{
  "n_layer": 9,
  "d_model": 160,
  "n_experts": 128,
  "experts_per_token": 4,
  "d_expert": 64,
  "d_shared_expert": 0,
  "activation": "swiglu",
  "moe_layers": [1, 2, 3, 4, 5, 6, 7, 8],
  "n_empty_slots": 64,
  "router_score": "softmax",
  "normalize_top_k": true,
  "routed_scale": 1.0,
  "balance_loss": 0.000278,
  "balance_bias": true,
  "router_cosine_scale": 20.0,
  "router_bias": true,
  "init_std_router": 0.0107,
  "lr_router": 0.000503,
  "vocab_size": 10298,
  "norm": "layernorm",
  "norm_eps": 1e-06,
  "tie_embeddings": false,
  "optimizer": "soap_variant",
  "lr": 0.00589,
  "beta1": 0.95,
  "beta2": 0.98,
  "batch_tokens": 65536,
  "seq_len": 2048,
  "train_tokens": 464300000,
  "steps": 7085,
  "dataset": "wikipedia_en"
}
Below are experts of layer 3 (counted from 0) of a mixture-of-experts language model. Rows are named router (the router's row for the expert), gate (a neuron's input weights, with its number), up (a neuron's input weights, with its number), down (a neuron's output weights, with its number) and show model dimensions 0-159. Each number is 128 + 32 x the weight over its row's rms, rounded and kept within 0 to 255. Numbers have three digits each.
After each expert's rows: a language model's description of what the expert responds to. This comes from a sample of Wikipedia text that the model never trained on.

# expert 39
router:128071087155171063096167156155138126096076164110149168109139098074184170130107100148154122112139154125136144149163094113076102157080110173137128149138176187124118097110118126135075142095103101118155155127166121140163138115139104107128067185125108145182162180107179154178131128113133076172094091101157127073126121143119192160173123167134129168074148112097129141202148119074107165155129149145094138197069116123070103079151115095161123136064110067093109138110109157090156154102156092
gate1:134128164091170114156167126127135153130184078113158132085157150153143153205115045194101138130177109120080116124168119211155125104144156205096144173153153100074097125079078201160105130159170137095144159103132142093123128160141117193114073119031155117151126139161120145145149163112077090147090080160134130187176160155111100137107105119114107087117147085118063129138094177152128136106131131127181132089158134122128085120144121128167103096086128139145167095130130141159121154125104177
up1:104186150111149160121160100084175135158147068099145053163154160094172200155095102143096081176135085084172154115112120181094092154109156166085136154142136142111064128149151166079137160131151108121138119115123151134087174082104117142138081124097173142096148145091152106142103150096083122136165085127090104076176105160104116091164129088135079123148185094131093182168039151160127129132143152155176092135118128151142145132144163179138113189049132181143108108133125094142113170116112167
down1:149131101136123126161190125130115116112125135152114095112073177123064073192114157128146143064151132143150107103167157079100129157155089163186114137136145143131097135134072134116110124099066181143100102155158148127159128147129113093154121149102128151145156080135065068111159143105135052085162085097119133105055109137136144187105154110123110166104087103086134133118156166123097142085124144104074124112138137127158094164094123091192089104179097083120156067121124119168206169174147034
What it handles: Coordinating conjunctions

# expert 12
router:144106124108124127124052129137093108152138160072141119134113133055181123184125137222154120093129092155143175123169122119140139125148139171089078083073145144161150180095111091061117119119167135121119101104101155130138117134123115098099118190119121107139112158155106140204134124136119157111146127142203131102154087079110114129104101140162106072189143130130124184194106093183111140110140122109147129082139134164081153102115157068096117105151159136131115129176123100114065220078180068
gate1:066108160123111067114155158151160170140135161084104105085098191135103126136115154143116112161104152151124145132130088116111137092127149136104148098164153077151079049141157120165096165148185117113092137178128138112119141066098190106093128163101163083075130138148134095129127147081126127154153120120085079172164154155105151111135119153091069143090107195162149168119139143140156079092145125195123157187081131118139137134080119098123085107171185195094155119193124098083143221129134154
up1:102159102132152122127155142131130170119188128144142119144145098094128120161142146131170091137123114084154110141159117162135164119104160126099180147189122052160096083155121168149170089153133104152126127129107114080139078082066129141116129163114097107053109149143127185152177135113154131143114158133131175109122098074130132138108136196098147144174151105188163117108112047073137053114116130085135177147143131190104169087181174061100068115195166174140142172148100089115115116095124189
down1:160086114153137125126108134096097134140155154116153111163128084144064123184163115136198077144183111145156180158164130113108110151187134088171075134136143127132132204124145136077104146127120132101098081149146156120165136190092114117109104064142132092123095167091056108133184134104143146129142143143198122180109139116187151201173075092076150119123096083172090136135168124134086128104130171104145135092104085156169115184142122161116088057102110107144138092166072104163107137177102111
What it handles: Word-final suffix pieces

# expert 27
router:113065162107139056121125087099151135089147143162153148093150186102099112116123126142093170101133119131141120197124122093134108109104107168142104073150137104136120109146112110114161106057149123129169125085147135130062130177183119194130148118158117145178163070083054124168094124170163164118102097154151148102138158128110114151156116150169167140121232062109126133153197200114065123146151139171111123137113131097098064119089114138111176093158093141126136126128138107173148130040125110
gate3:143158161169142108115120113183131070125127088077144111113111155127083113151100091121131100128188129161146120086148091067231080086119123112120116175102130095146072130078162130172133128173124131106154151055098144123174113168167148114123188129106112150151164198131125183152122185163102116074088144134096098167146093162153141119140091132080138162161117095170070138104152201063186146164119091097138113146111126128150085111114147136105143118117122133121081184163172106123147171108183158
up3:149132175195179139105126124212102095135126112170144101091084108140089130146090056135077108111139125164159123099170074111175082147173135100160112175109137111166089119127146147126137098166122145116148129118094115093132114120166167083126180077127123166110170176076107149156164144092087138082078102102111123132125076218101109079168097102053123154166116156124121144152128205111118132141119122139174152156072141128144118052099149125115115122069159128139096165153116134161170196134147145
down3:108140127114158094101173100143167142101127090169090092097145150113150152074157113088100134164155149172160104128081169114196112131040075129177160105125122035116106149066114109131146177107158117086135128141170178134153122128129111148114125126139149078152180112097134109117071108127144160149135166090104137186159040125130132124160147143102128146148123066144152131194206140117210195135158135119112098089105157098087075139127104156079137151093112163148126083176157145143132102113119113
What it handles: Words after sentence-initial prepositions

# expert 51
router:134130114101137102160118083139156146071157123115179167074129131035077152140121111139132143047102099118118139185128108081064121138157166136187113120173129126111134118170170132139112104076087081138141076107151135134097134158154145162161146090144141151170160173166084120129092137178157132110156152111158137058209130122137196162123151180172132155115108120103129137165090161103129143163189126121059159119113095131107129122104205180116175136187136140125161097184099139144138163084145097
gate1:116150108144162079119120092137196095145092106172143064099131129129111177135097115165171111174072183088138163068153075130163135135135115135143145125101090122113126149077116195092121151121122069086129119140157193156120111158131127151073112134165124107167112150124131111189154127119167141128028166150112114133168142149169129159077080136183139185135125126130058081119150140166156114136081181102159113160109080157045088150096104134165159149069127121089125134172143136164096113133099164
up1:112121140105104154123129206147068165117153173088121199146143116139171079132139161097094151082169085156127089187083161128103119100140165115143115123158159155226137122180105094214140126145159154192079141151123090131129111126106093085167128144115111157104159107121114165089099110137128115129195089091151123104119149104091134095151158126081123087126087112116174168170096126121120164166187084172139151095129154063143182086146154093102135133163115139154162146090088080083176126152138129
down1:134152158160124156084138101125167136196153104172174112172143129130096181140099188093156074180152138187120086119111096164174171155163144186101173151137110151064183114166149126119194111106171143136171137139138146204144151108158128091111144109077131164115062080100134097145165146144164154139111107138140157086131168065089125125066113145072134102094097102165117124140138087119103104166170064065118141148120109122126159123120186117071108126105116088130117081179153144133139155134156077
What it handles: The after prepositions

# expert 46
router:128054095217124074122160198035130102074171049133106093077166140119099126067156144071189159045118112163125058143141144099120184150115108151132087128118100139151089071143095085098121110130116117153126137132159146185105154106149121169174084105123158163138138116161134099145162165090127192118114145122123113063137144141085122154124143112088144100160157143134136119139144117127128110139119190154097124126126179149169136114123152092141101162141074151140131103098160111094159154080132152
gate1:165105145137042075118144136114114141091142166187122141132132087043150094062120114115081113163132127153152117122118148108134103137144135134177151147133169104085168089108126137153137103121076099095130161129169069131178171114143169089179115139159153100206112149139113158140089166037114118102161088204095108139109181170163147065100135134161144164107117173099147072145110166106158191159122147070097124162125110122108102172145148106125165111129174149125124124117120217126130130104091137
up1:124133111113135168153062115160149095165156058087123130149115191194125193158097160152171184103108144153140155129112112148112140118129110142123133113132141138154072157150147085099173138099137149146101111164086170079106073091120091157090144074110146131070142143132150150107183083185154134135113127043182117115132114073101124207112121143139128090100101104152112173132118096144078057100087133184136131099106102144146119059111138197154087147128120123116115119164162027128126133131147146
down1:095131102113079126083145155146100110129129108110133168074088185089159175142108135048193090162146154076151123076101088138203159137089135175115161116109137164184135157112169114158120134142124167139106128151138149137088122164111141144123160181150154083120113061125186118134145125118143192131132166115131092153098163105145080126144095101208145094096116142202175134159137146111191104095125073138169077134108164120126108098124158121082109140102113186094154123080159139150048102096092139
What it handles: Rare name initial pieces

# expert 5
router:094098087128075102150116115127084116102072146118125092144110132115055138126091056114153080087153083168119112168222111145086116072159133148129129104140135147133182195127152082191120140088113108165155067145215184190095134159162173149135080140082124053135086138150052106092154124148124121127151118139153101130172086135149116155133130139152191155141099111182142121146166125102102095128158128115125096156186167082094145142109136122080134118172112153102148138108176123146105123116127112
gate1:102154113170113087088112148102159114140095138074093147105163111158133125171077144111065127143169128138106092150163034108086145114198159078144107108082078126130085156084182154193097099099155193057108142115082105110163142124181093132160162097129210131133109098122125128130109118155145065083135162133122128187102153114093171121153123176183112152163143152190181117075094119100107115099125145149104112150132134078106105143159125104135151182096144137134148111128172095076133095155129157
up1:141080139108166165194104118164103146114146121169154107169125136096126153091169185133191098134118100124155143120098210158125127142061106141123149161143202133136177106127103110091172173110099055217170092178176142101111118111077137142088101132125062126134122127109137075134167131129121146154124090130136112107154130114153103112146138052067166103120078103043101114147198110177108161142074142118135134095127157152141175100079142099082097093140117141115136105130094180162151133120130116
down1:182113144104136114140115138107175162126141142124090125138121151098102127104156140087178133096169089116140076105134120134108094121124153159101141149152138128183129132154157108106107114097125120135160189075165110122100048120061129173160153174117113101137109092156156170057119112054086151146112138124103166152084076144136079107206168158143138151095144158079150172085066099115157100156167137131173171151176099118158104145092172150143150064099166052087122136100089167169123195136082157
What it handles: Indefinite articles, adjective pieces

# expert 17
router:098153084158149170101129141137119187130166190146131076123113172120116148138139139174128099138195125170090072084125191104150132171086124194098167092136177145140107136186088136115124078130181121084160099141133181056138160131110116121132128158181127112130150155130080174134126123162152135091074136106114081096112091081111114141138140140112147134161090063156120127146123089148098162140205054128130123124113092172065164089101070109136120119163159134054124182110145079111097173126126135
gate0:154082090103174132090120137120143140096116160083119132115156109168168180086187126143140093093140100175124134158159136150176092128191143136092124054142111114225162112181099058136181083150116142081134062169133099099147133111111108137175108171089151144160091122083148119134168112117120194140113141155121175081099131083138114107164109130096103163131135158149147137126182104072124092088166104116221120093141088092137109096076113155119128144118112097115156132044108164139145097120104153
up0:118098111142136148095122091111165144117168125114141121084063134158174172138203160170164090103217107151061162151135159136188121121191158090091067087155143143198124110167089101169130120117132121109125127133126128114090133123147120140115128205111191179136098138063149086142157123156158156172071135139101087094161134092074120144180113111115107133094160147146132165129162125104120094155145107152196078088120119097129142088108116196135134105150083097116165109082131151148146066156091111
down0:115174153143154164125149154173120096125096128062190134148134125168081172136074075113101136108103125107148092148150073091121082168156183094140136142134140054122134130124159129126177156113107098092107156167106171109170062141151076107194134158130184162132116091214106165135142145164063149093112118147117107152131080162189068170139118108117122138142125187144117151100147106104185094142097132148180151110120107119165116078139133099168162120127081175088065149155112138147089077090137098
What it handles: Mid-word stem pieces

# expert 30
router:067087105054094114112114133081157135162101170143139110133127140152104110125153135088124082113139102138072096166114111103138157170150046157074130051119162151102134136101123132067134159113143153188126124095146150130111189164169144141138157107129133153123137128115077100121151118097184120113139122073165077139168125149087074102126153155190160140129120171157112146201167195135054102115101149202110130097147176196087164084082091086121142159129092130088125105077167120134119148113127121
gate3:163076093189133153111139200079193134100125103105131134110093109132133099151131191092106150099100083133111097160152175082099143124075146121114113073117081098134104131159161092119120134139080146087115144113121123159155153082146163171171124133141113138146095131186133178181117130121149174153146139157128097075122182122114146144073148117119128139098135151085059089145110122092163094144141157155114119191141201201149101182105122182135103210137071126102169075116177127125137139073185120
up3:091176147080110096192084084193130147169077159139183117127139099121173126131131081146112130186114139148078102105143135137123094145137156124124119187133134143119128114105156168099093107076219087048096107126095095128168079138143064134130160149084146157119130148097141111124131144113098148141079132052090165226112168115098111109123141076132103153112152119128120105082140228144120178143125081155141097162069140118152143093124109139116112128168095166140127169161155153178147135120091134
down3:134090055078176141096106163127175184190124122098097152100112123038127140089127079111108123122191084115083205169116101066137086156175082109104116114138138108119108110116158153159140140160116149124139196123109075121147126121119123111053139126169105111153101113148137117124125129098169102128179137167134147132160131107075156182155183122129074118098137138123156133155127129100118085161124080118187117181100129141162122209159124190166090161170107157109133137115106154162091095109189085
What it handles: Capitalized word starts

# expert 16
router:141165136021084131071122128156121141145085160183135139202174138100136149095119109108121147177107150134104068146164158129098125129089128147113126098105136112113139117048127124107090154094144090185176083077074129175120134050142114159116062169207168149173170179156089122149176143081120160100127131136121145129145124083112059167132112165109144128135156131170120105127156088140129124148081139158130155125199120118082121129098135109095101154165125142097176113143157114192114129166091145
gate1:104159125133091080122157148124073082095154124154122067140093095110086162143150089117144172073085157071200083090148109156139115127094166114061121118115193160116154174138130126129188127114115166096189174108156088155151099107158094108114134114133076116114125040148193137104074118111095182155135081178146093107137088180179142133145116104167144102133169140184150193127180147133134123134159189114115099151163070132134105160155098127133152131099119121161141159175137138091068133126125112
up1:141122114156114106166103095143108098065122175127147147182209191151172113109121112082140112189178113126081107195126164060087121143161130140179124136126136127123137122125150106083087150173149061135108054129107161063096145184070141127156108098154123107110089120133153121135173161197130070100156175126134157177087165131083143098077133151089123157205128097128158081109116126120126122094135150117117155182124168132119133136086063165111084172118113120135114122137100102123186127159152096
down1:165134114131137204166137132131080116150147112128082123140071078137118246135180046091116143148094077130148109165118143082159134125126147135162121173169137125153144093139128174110122125114108106087108135109116177065111108136110194101152132099085122173130084131136170189124149130098152179157116143069172146122139133181121141128091117047179124140126129075153174087113168137162127164122164099126158144105162169110095129110152112132145062131161121134138082177074099169135174167089101102
What it handles: Infobox field labels

# expert 41
router:061129109147109106122177127111182110085065132082108180122110149112133149072101115125101090085158071085112084094131074147124140184094091093159184118162142181094137111148170112096102119101122171136133149171106168119083204138116163138103128120149174146100172135132161100095068103136117156137110092091131105145168110139182122171097092169130102161151131054086123136137082117161121171138117120189102162142109100128117103134118164123178143084149136103208115091105139181156109168184184091
gate1:084119152130184117132120122197119086177131132111177180092153112118075127102133111205181153113157107124084094147112077126094248101095111143150153115083187086140106139124079131143128133161094115137139122104146154177145111164108105139157076115139109138117133157105118152148157100167184122141169111150184155103142142146097168103093133149143169082075145108130121121130121089128110200128093099147100051101156176055131118094088113081146118084123069141108103089158164140121133083152176156
up1:092136185095100124177158159178183157141104157160144152073125128150117150110122147140159105153132150109127092125132085224089174178132135125048082075138096162142090103126099138170113160149080160133170143137114124140186083167127066160183111115117131106142132201123097114103153128083115110149153072154121149088147161136152165129123147182112177177091108120076110127195114128068083112151159146102142165153159081120102137137136146059180098089131161173129127137133100117160136148101176084
down1:130130100210093151157138153096181143131156126145122110156190156112121106048167128096131129078157137094124099050132212078115091149139120154101107117167107137056110099107153119158147109144113103107126082176106102125083125105174144084112079134140132138102072121122123115122135128096127166110172140163198163090096173142063169100158091134156128150141180157142210141092153134118078100165133114087088154098095217141145124176144083138118150112127152114131166134184094152117112127096117162
What it handles: Relative pronouns, clause starters

# expert 61
router:142118133164144115160112102101077127066149157106125134062117083184167095134119119163147102081130142121128157155124153089102094098122078167123107114039163135081122093167178100145132091090145140102087102130086148152108091197176101168125123118125135158130148093163121097211150107150055092182152111115124135130162099123116154159077107150127116162184116118175118138144069172158158186148141151190135152092141158125163114113089130157146178137145080135099150126142128051126075093192081113
gate0:139136076167095149137121105087144137161164170201155123140100119188105108183138178127129147120141167087159147148145186156136163122143119112133144109200179082158114099200105106176133122184113147147115091172139126159120112104099061115071088088195130138167178177106093176152185079133144142121086155136098150146120107151145116166123112132111096160090150158134039100088178132113118130142147174114123117106095121045141157119105107129151098120103176127147093130129179163084105122053120113
up0:120179104172087104131097114084160150150140196155166118123128080173167041141166164163124164139139143110140097149156123146127157163194177145114146093154200138151127094147109073161115118160104115138087093164074097131105081105110110159103172086185115135159181181118098142129176117107159112094116174097132161126179111136111132147083101120179103135133108144101071110115148112148100129125161172146170145130130104041168111155130086114154085156100146119118087112126152177067110105052137067
down0:097123144092095072178168176094162197132062109143135086151118179174124118097135085108135132134172146154111068150136166167158134165178092103080094107141164133185165092126174157101092137138117098152138112130133104140075129139147110086045103119118120128135094095129110137094133165124113148117103144142139080108148129143149077160155131088179144181118114108151116130122111086157079175140198184137071085102113142165111137112146078129110125080120161127197166103113087216185106113168085130
What it handles: Foreign name fragments

# expert 34
router:128135117091141095161095081092103152147053020168116140079168149164132120031146081076129086140129108161097112122139150138108180125143124145137062100133123135158144089164129105131123056131170091142148160090176134134124149164147091105123134122045153174157116113116127134148122120118100155126178141134099105110136144166066141178153148106118137089126115135158119165186126131087055145142101194139120158091103137147097153108061144074099191184156072131098104138129144105101132149108098121
gate1:114167116167135113142074091083110102197161110141125128177162104131149131082066176153103113159140141156170128125162161185136081113182165093122148168199141087101166139143156112074127179107168142126142137137099135128173135105190085108157129111123096135155089138113154135110098143158115140127091137127125166146125077118099116166150129112167181097087116114102107129189137113147120225127056193097067214113114128121141143107107129144150143138137113084114156184149116121119220087177131159
up1:200138082078081106107137153176134118096156142130095118126065136079155102157174026138134166124154144107142153124122085090122185165122085161164103095094127134101066097083090140167159111137127124105131133166107070116093129107099179097096133124103127141108145109137132171057142090109141162091186113163150137122196135103130158099106097114122098125148151131101178137098106172149151066133147093164173092105172146191109123117174109128138118137157107152169090123106133141163034199129124164
down1:119118191100090130143188130108158140146164130132147097124104134140074113109155118151180178118172093114079205137156097069134132129088177150179125121098118150163093153048128102124104064123159170172136135081107119147134084118109113126069098108112110132105128135098101130144115081101059056137145106156133094095141149137142136128127151169154163123141072184119158182175135146120147129143097134160119105094122181120135127106190146096092139166103096188177125121149047070152176094061107095
What it handles: Place-name initial pieces

# expert 60
router:099144100142117159131148192134093111056120159070157130077145114116092149176151099148082089110125171137098133146154106140134118070134130122151156119146150169071133141088134078108130143108132146153123119185121154093063092136167146153162085162175141128124090163128076154137142106189120110101082131096125138096184149153159081107145095190219107146151108147121114136159115140140156160135161047152075155094128062126106130178069111120141170095157058178147146167169156106158110079157103164
gate1:146119177142140151115079161168121139045137162156119174136111150140105151125117140154130168167180101091136136099139141131087107054139120120138139129125155083090186132135135164117129143148139138093053158076088157180173101129126109121100060117086151198193112130108118149163078175103105083183160128132108118147164125142145064165134066136135150079137090127184155077156128169108196101165087085114139152145094146092092132141122100131141121125128117118109127164084056138143032104159141151
up1:154114129138203171112077153153126105083127141072071162152145123101153153162163155078112130136125137131118144074141152158121141077128131161160172118123175115067130089107123090112140088112145134146104211088104155121130112112079113182133131131154105182150120115100113142153115130178164067185116161158130158136110128133110120185164165158150129139098107146183171107161102114114176084140088076116108100082100219173059125131184086199109133117128102145138127161038071125146105107145120115
down1:114139157099110133163083186108131121044125162155085131115138070140108124049169160103116128126065104131123115111156136160149161197093150111092057107121131145139115200121144104133120138152154136152165115056098137093099198084179150104136137175105130120178139118125097132098160155138122113161117115165126106137202119058174118115142160142106125110089137181154126154155160115162131097151098200172122192085108125125165179166194154103145094152125113132157142104143147113108111054180160131
What it handles: Suffixes in compound terms

# expert 0
router:060106142149152137163166157147070170120161131111096146158087190097094107063085119111112065121158100181128097125216131101124166140158127155107170138140123174095133092126109111163102143095180139048168151145139209124129170117093148147189158139136152128096160112088136173141117090147157095118063099126124067134166144121122106148082121137112122138096164104111120116078172110113112113104150076097136136182100094105098154120155119078171094126134170125159129189170144215151091150115133107
gate0:144054125172148057119072134151097110109130138133081103105113133122190065176143084139147096091122102134151108198197126107129112080154154130177087119122103119090192143094150086112170150123145113152135089110094111109110090116124115138122129195149155115076216178101120142114134145096089155105128163120116134039091170111154087125067167120098169174150133092107110106125071090109120064175182119195145174164131112131088129163125115158127159153115130106137163135143158141120106113141084125
up0:119068097150144063112114070119095163149181125137182057117057119166193073154175098146126097087152120103130123162143168101111137075176172106195138121150160123084133165089116090147124105127151120117163116159100164107135049098087129110088114180148157100070163154070129146116125153159102129150115183092174126106142188089149088110043175145121124174130121130103135142110080106064116096139143110118101155111126111147147143155125115118077184161152124099143164157099155140122102131138077143
down0:125131161102162131096127139175068098103147166172111170115203167115122132133125164138117117089092162145155098109104118157147072138121175140140152163143119162079105070178185095102173145091158108126127132134135115166112151129118159116212149143156155109071145142153113118180108125174139121147161138130118137109136086152146151131116174079044174155084120039173137119084089138132112180126161126130147109115173140133135190120094081115176179204114155109164128167161090114104074119119154052
What it handles: Auxiliary and copular verbs

# expert 53
router:095097138116095116155128142121164139162142143054149116152078071168119119155159122181117052104097147135130161081093098126109106126133076142095100120115113153108119150193081118113121113155183117130102119137074128094125195145092139159147125122122107151106158149137149176134174135158104122112189107057107137063165083156077143082099084115188116087109128088158121139122161054163153148133083130147117094087131110153089194123076151103176151143119115141062183168140142121144134166179170053
gate1:130172122110136104072135134121170104059087153105135151124133158088150124117142187116113090146123108143113136134113175118119136142169150198096141137084103090123148098107156104099116137129107096134144120087118091093165186148168178137095148138074074162143096134145127157122146183106067144099114112074085098151146157144097090153097085143145089128084071092109118098143122120138244071137159143069138169195183145148069092169135145088199173162087095136123101190151160118126141131140117156
up1:108128112190076139138117099121130111172136118207137120155160168178153184107108115133096183128078115084137105108111116092168094079106144107163129150181135087079105090125142167093152188062180135174150133146157129160092098134115154123160101087057145062117090153139131154162103076165122126127108140146150088095113133164127099108159136133104190112169163100213201137163133184113115175102089147155109094164125117160129162155140115118110103089131129136154140089184181100166156103174158107
down1:108111071134171105100092134070098181150120146162143144106134189113124206119170121045117170148181074156095104086085125159136135091163100140135161104098114106107168202175104169146150130078145120103111145110147076123135166138150131129099178080086117117092078135105059138122082123125135084161097150167107112151160119151089147088119130075136106114171152147108071127052155143123100155123156116186147138145125096132090118076126179153125179175138116133164132178104100150125170139171064113
What it handles: Inner pieces of technical words

# expert 14
router:076128171138092182168147124114118145104146144127172081069101081132091167146148135111075086111051105126091174107115165112138124137083146136124161093164158133115136085144114110165103096071217089088164068104131166134173161192143137139163105139146148185065174163141135137117176109133121151148086110146106167086148085195114092113075140140149111098191114102161111189125163111152066164123077104119113170153100136121128099143087127132133121148166090118131108089160089100180111119090096140
gate1:176080171065119143096152179112052162115122113202123116117078152126138159113120177141150124106125084142110157115152183099116172140181122158187161142143158078169154130174149049142107156124114138090148118101128172087124164086135067132075124132110116151079144108145100184114122139177158163146105148109105109082109062149147101159173123104128142119160071142109157111166131136136151173088138109102143111126122071141155120128134173067141162184093158202173136180110124114099115127147150052
up1:148080152057062165088172178134119107089141146151123120099115165154124171142116167140095122123132172081089125178141164071155177128163097138136182111139157136155148131131213093152092125158110127147173092112156172144149171122157123138086108107101072092140153151129059140090148168160136141139127172131110085066156113170106113118145086098111075198182086163124171087193119133096152152075116133105113144112142094166124164109176154068136171180133140189130132158097110125161095119152155147
down1:126129132136061107075089114101062123157117181077156138156124137138116133105103090120156132117128140087131087153142139150124102176094094162140064155119109119170189133191097183178148076135152104073153126119102122082101111128101140142122142153168161110111134093144097130119176089088129101137103084213138134121131150098119119106116181158207129085153086136102145114049062125115139166145107107156081113100142188104165171101082142144101095156139072103104204140166109103139170108164167084
What it handles: Mid-word syllables

# expert 44
router:119147185096108115114081067143142171122064125094161160187155117152097136191175146127140127113103154129128033139163165141112116165100137110129233149121089146131082192142143071096168145162093096120124137134135147132058117113130070125112068169208163148113192165135152183161126152088068127090106125117144143087091109077135117092122136134114138115163106117129064122150129150148113155167126119133113158056124154100077140120159126108142106117126098162144143093160160136130096192118102124
gate1:143065143127080109178103112098128100074127237155149100152116136134139140119165121109098127164149160092087124121139182129145100119169183162097140172132156143160151136133062116133137159107111092168136141167111126139116144124126089110089124079143143120112117089116210095152100124066149088202070159168124156121104120064117166136148134086090152113162136099121122129116148219172128129202155117093120133066108061132156192133060143185118093115131179133099094137126107142139150142158115116
up1:165122177114118167159161103098107132073134170107139106140125128150155112178144171143131141147115132095144127142156166131132117163187160143094154146133164147122147149171061125133106126116133105156163120156067101162126184129133145129039155067152161127101124123144176138182151135077132129146109125166077159116125118102071111132143107102122196059156123090091098097159144172108089092194157083087119157061116105107162162122106165191119100098096165141060159150079054209128150122138130170
down1:151127096063169121147154092165172114159168142114075114068142111146112087111092107163139085127169093134138146155088133142147135146106096143096108057063139130152141113147110084087103146075112149137154077119138094182121105127071108103181080116097123091191160076131101116205165127128077164132062087157126136142065153163072122127165161149065152109113061144174125118164069178116176094113095124124132126115198125138128125125100123144118164121163161133123147135117164130136060086109133079
What it handles: Infobox headings, list structure

# expert 54
router:083109091127172148135208088107145127115115124083068163159130146095083146105129097117080088038102111144143097143149088112129173121105062089202140130162137141129124132142151189160118162108148137100142145160255118141073159148140097171123103117124133137125094131117156126129097148145116084050073135152137111112198146124201139111147116112191102157118095100095151137140153086077120120150148099184106136106087091086082097129123144151155090068134127142147145134120096153119125149125115158
gate0:187162152138132035107177137112150131080107091060135125132171067165118174098036103185135136139099160097098176099148071124175178133164125088128131102124108142122066152141143131175135104129173088078149141127134100093088124172131107123141121130173074123158121133073133173122119167124142108178086149132144160148124110151194136175101151098148152097151130148146150078138146125114097110140144150115168077121092133141064115131137076166090141108154122135144132085080139035138089136145067121
up0:170136112159145077128151160126126127114149048116167141139183086157106148140118095168094125165128165096105157147169118136142223120125105098130109075115091106094087188164064141173112123141206093141143196162174137100085130180118107153135109133089075104112118138093131123121113193121123079165128135081156134120127114165191174137119173109146154104187127158175107140150157124111132085126125132121175126163051130171054136178180121177078129159121143142111102117086164091164127131147113142
down0:062121141121136117144189126180127174114109137125128129113088127084172146135130060098076117066144076086102139150154101146131100099028129169156085149087134106131141140104159137103106111067049181144148120169079145135129178103130161129145195059145141155129108117161104082104145138155127166090163151123111173150164128150114148154194162160126093166133088139063101151086155110181151130151123133155073095114136141125133180105113172171101106093070086102155131122134140126077107066120112136
What it handles: Sentence-opening determiners

# expert 63
router:079125128137148102176131074162085169140076161090054074154113139137111144100112134119085147136129098216124056099146131097122148130060118103132060127138152114127129117115090082084163135069207121071167146103162179137123104149110127212062161100139105143110135209152119125115175130120140082133128125080104101107160124152089133168099150087106114123137124116173156153149146066162151120117138052120123120187145104116107127180078155119141122150141137107153169131141158151112111159076132151
gate0:068162116133126109176088149136099099138147152145111137125142154097074070105162154046103141145120114104110124141166157127126159081070182111137163103120139108133089119155114111094101149181129177076213207157144128123120152103122109130122139122130101125148136245127111136108073111053134081139141051145067172163198143074153145144153125110104132141199102138100156093126100130099126169106108169113081101108074156126110084112120087142126085098120128174128153100168134131144140099147114126
up0:156099118142123093066131136136181141130120117132165098081070054158153194141145119168142106122145145138104170100096115097127106133171072166118145102146128154130139197086148131155146081077099159177080111071136136143101096147126156124140084119138163116120126081062169145175174139163142131142111210127142108077100072154155106146164122211186122092146133123132173155121135154139091115145114100154149132170103132127118124140066123088166177189118104081120196106112099072144102144057144143
down0:127079130098142041104180110171092152132081103091091143062106137102092147158115140136146129166146146153187093165163145106134116126146194130168117117126102171137123111129106129115117150085153068140118098106131187124064159117096144142095143160099100136187091050132153141073186130074117147096129110177115121135135104124148102161049125153125132102109187083088065129131136153077033091099150080143148081109113131149116137165178147162087156118156117106095152151128106092074099144104111131
What it handles: Word-initial stems

# expert 9
router:121085112072139074199143157113166047125148118142108098121145087151133113137152110094187056102191129137141118130135082116097188122150126121077131137116107088120181139167161151073102112100221181133158114088184121177076143168121137173101139119121176132144174208071103073123140080152114111165133115121154094151141146088106169124138089163148093118105110081089147087156124163112095145163131156126090133154170174116084134090133162096143103069111140102114131105177114122166133147097120111
gate2:139104176142122145152158113147150164083125128117112068124097170118090159051156056108110123107203124089165141139097157070134106103166100130050147142082109134080123116109093100147125062162195129100098161177108142146155123120086112182179175135131151185153162133091111144102122163088078157081099125108116151081098149153138072109133147108170130111161113101107187168122139126155184095086078187109142125095081107114141133140142149183175165133141131192121162172120120110090094146143142154
up2:132139093126144183149150071131108115126115155136133151113120074097140166079166110110110106113188129111180135125062126117106142199167083137076177151140170173074103157130122160092165105132116109078066124115129160083128136150142153115124104132112167221158145084116137126148113152116124155096101164163145170145142141157104112161093145118158121134201111115118115165108151190148172091144105146128125071135117159120100087076158122134137073098119119196096137211140150025091067144148168121
down2:131135125095106149169142181140166177138162090154103203049121117161095101153159162163144111129202108070139143081149100176100123149123091130086156169165134098096182102189122126115097110155154058119133089122164155126104115214153154093169144083131199103081169112103122157172127094120145155115090096095131052185124156150163115127127173124107149114146135128140157095105120131124200112128151109126132041137167133091110115085101138079117131105155134133078092122124142094159129107179136134
What it handles: Opening brackets, math subscripts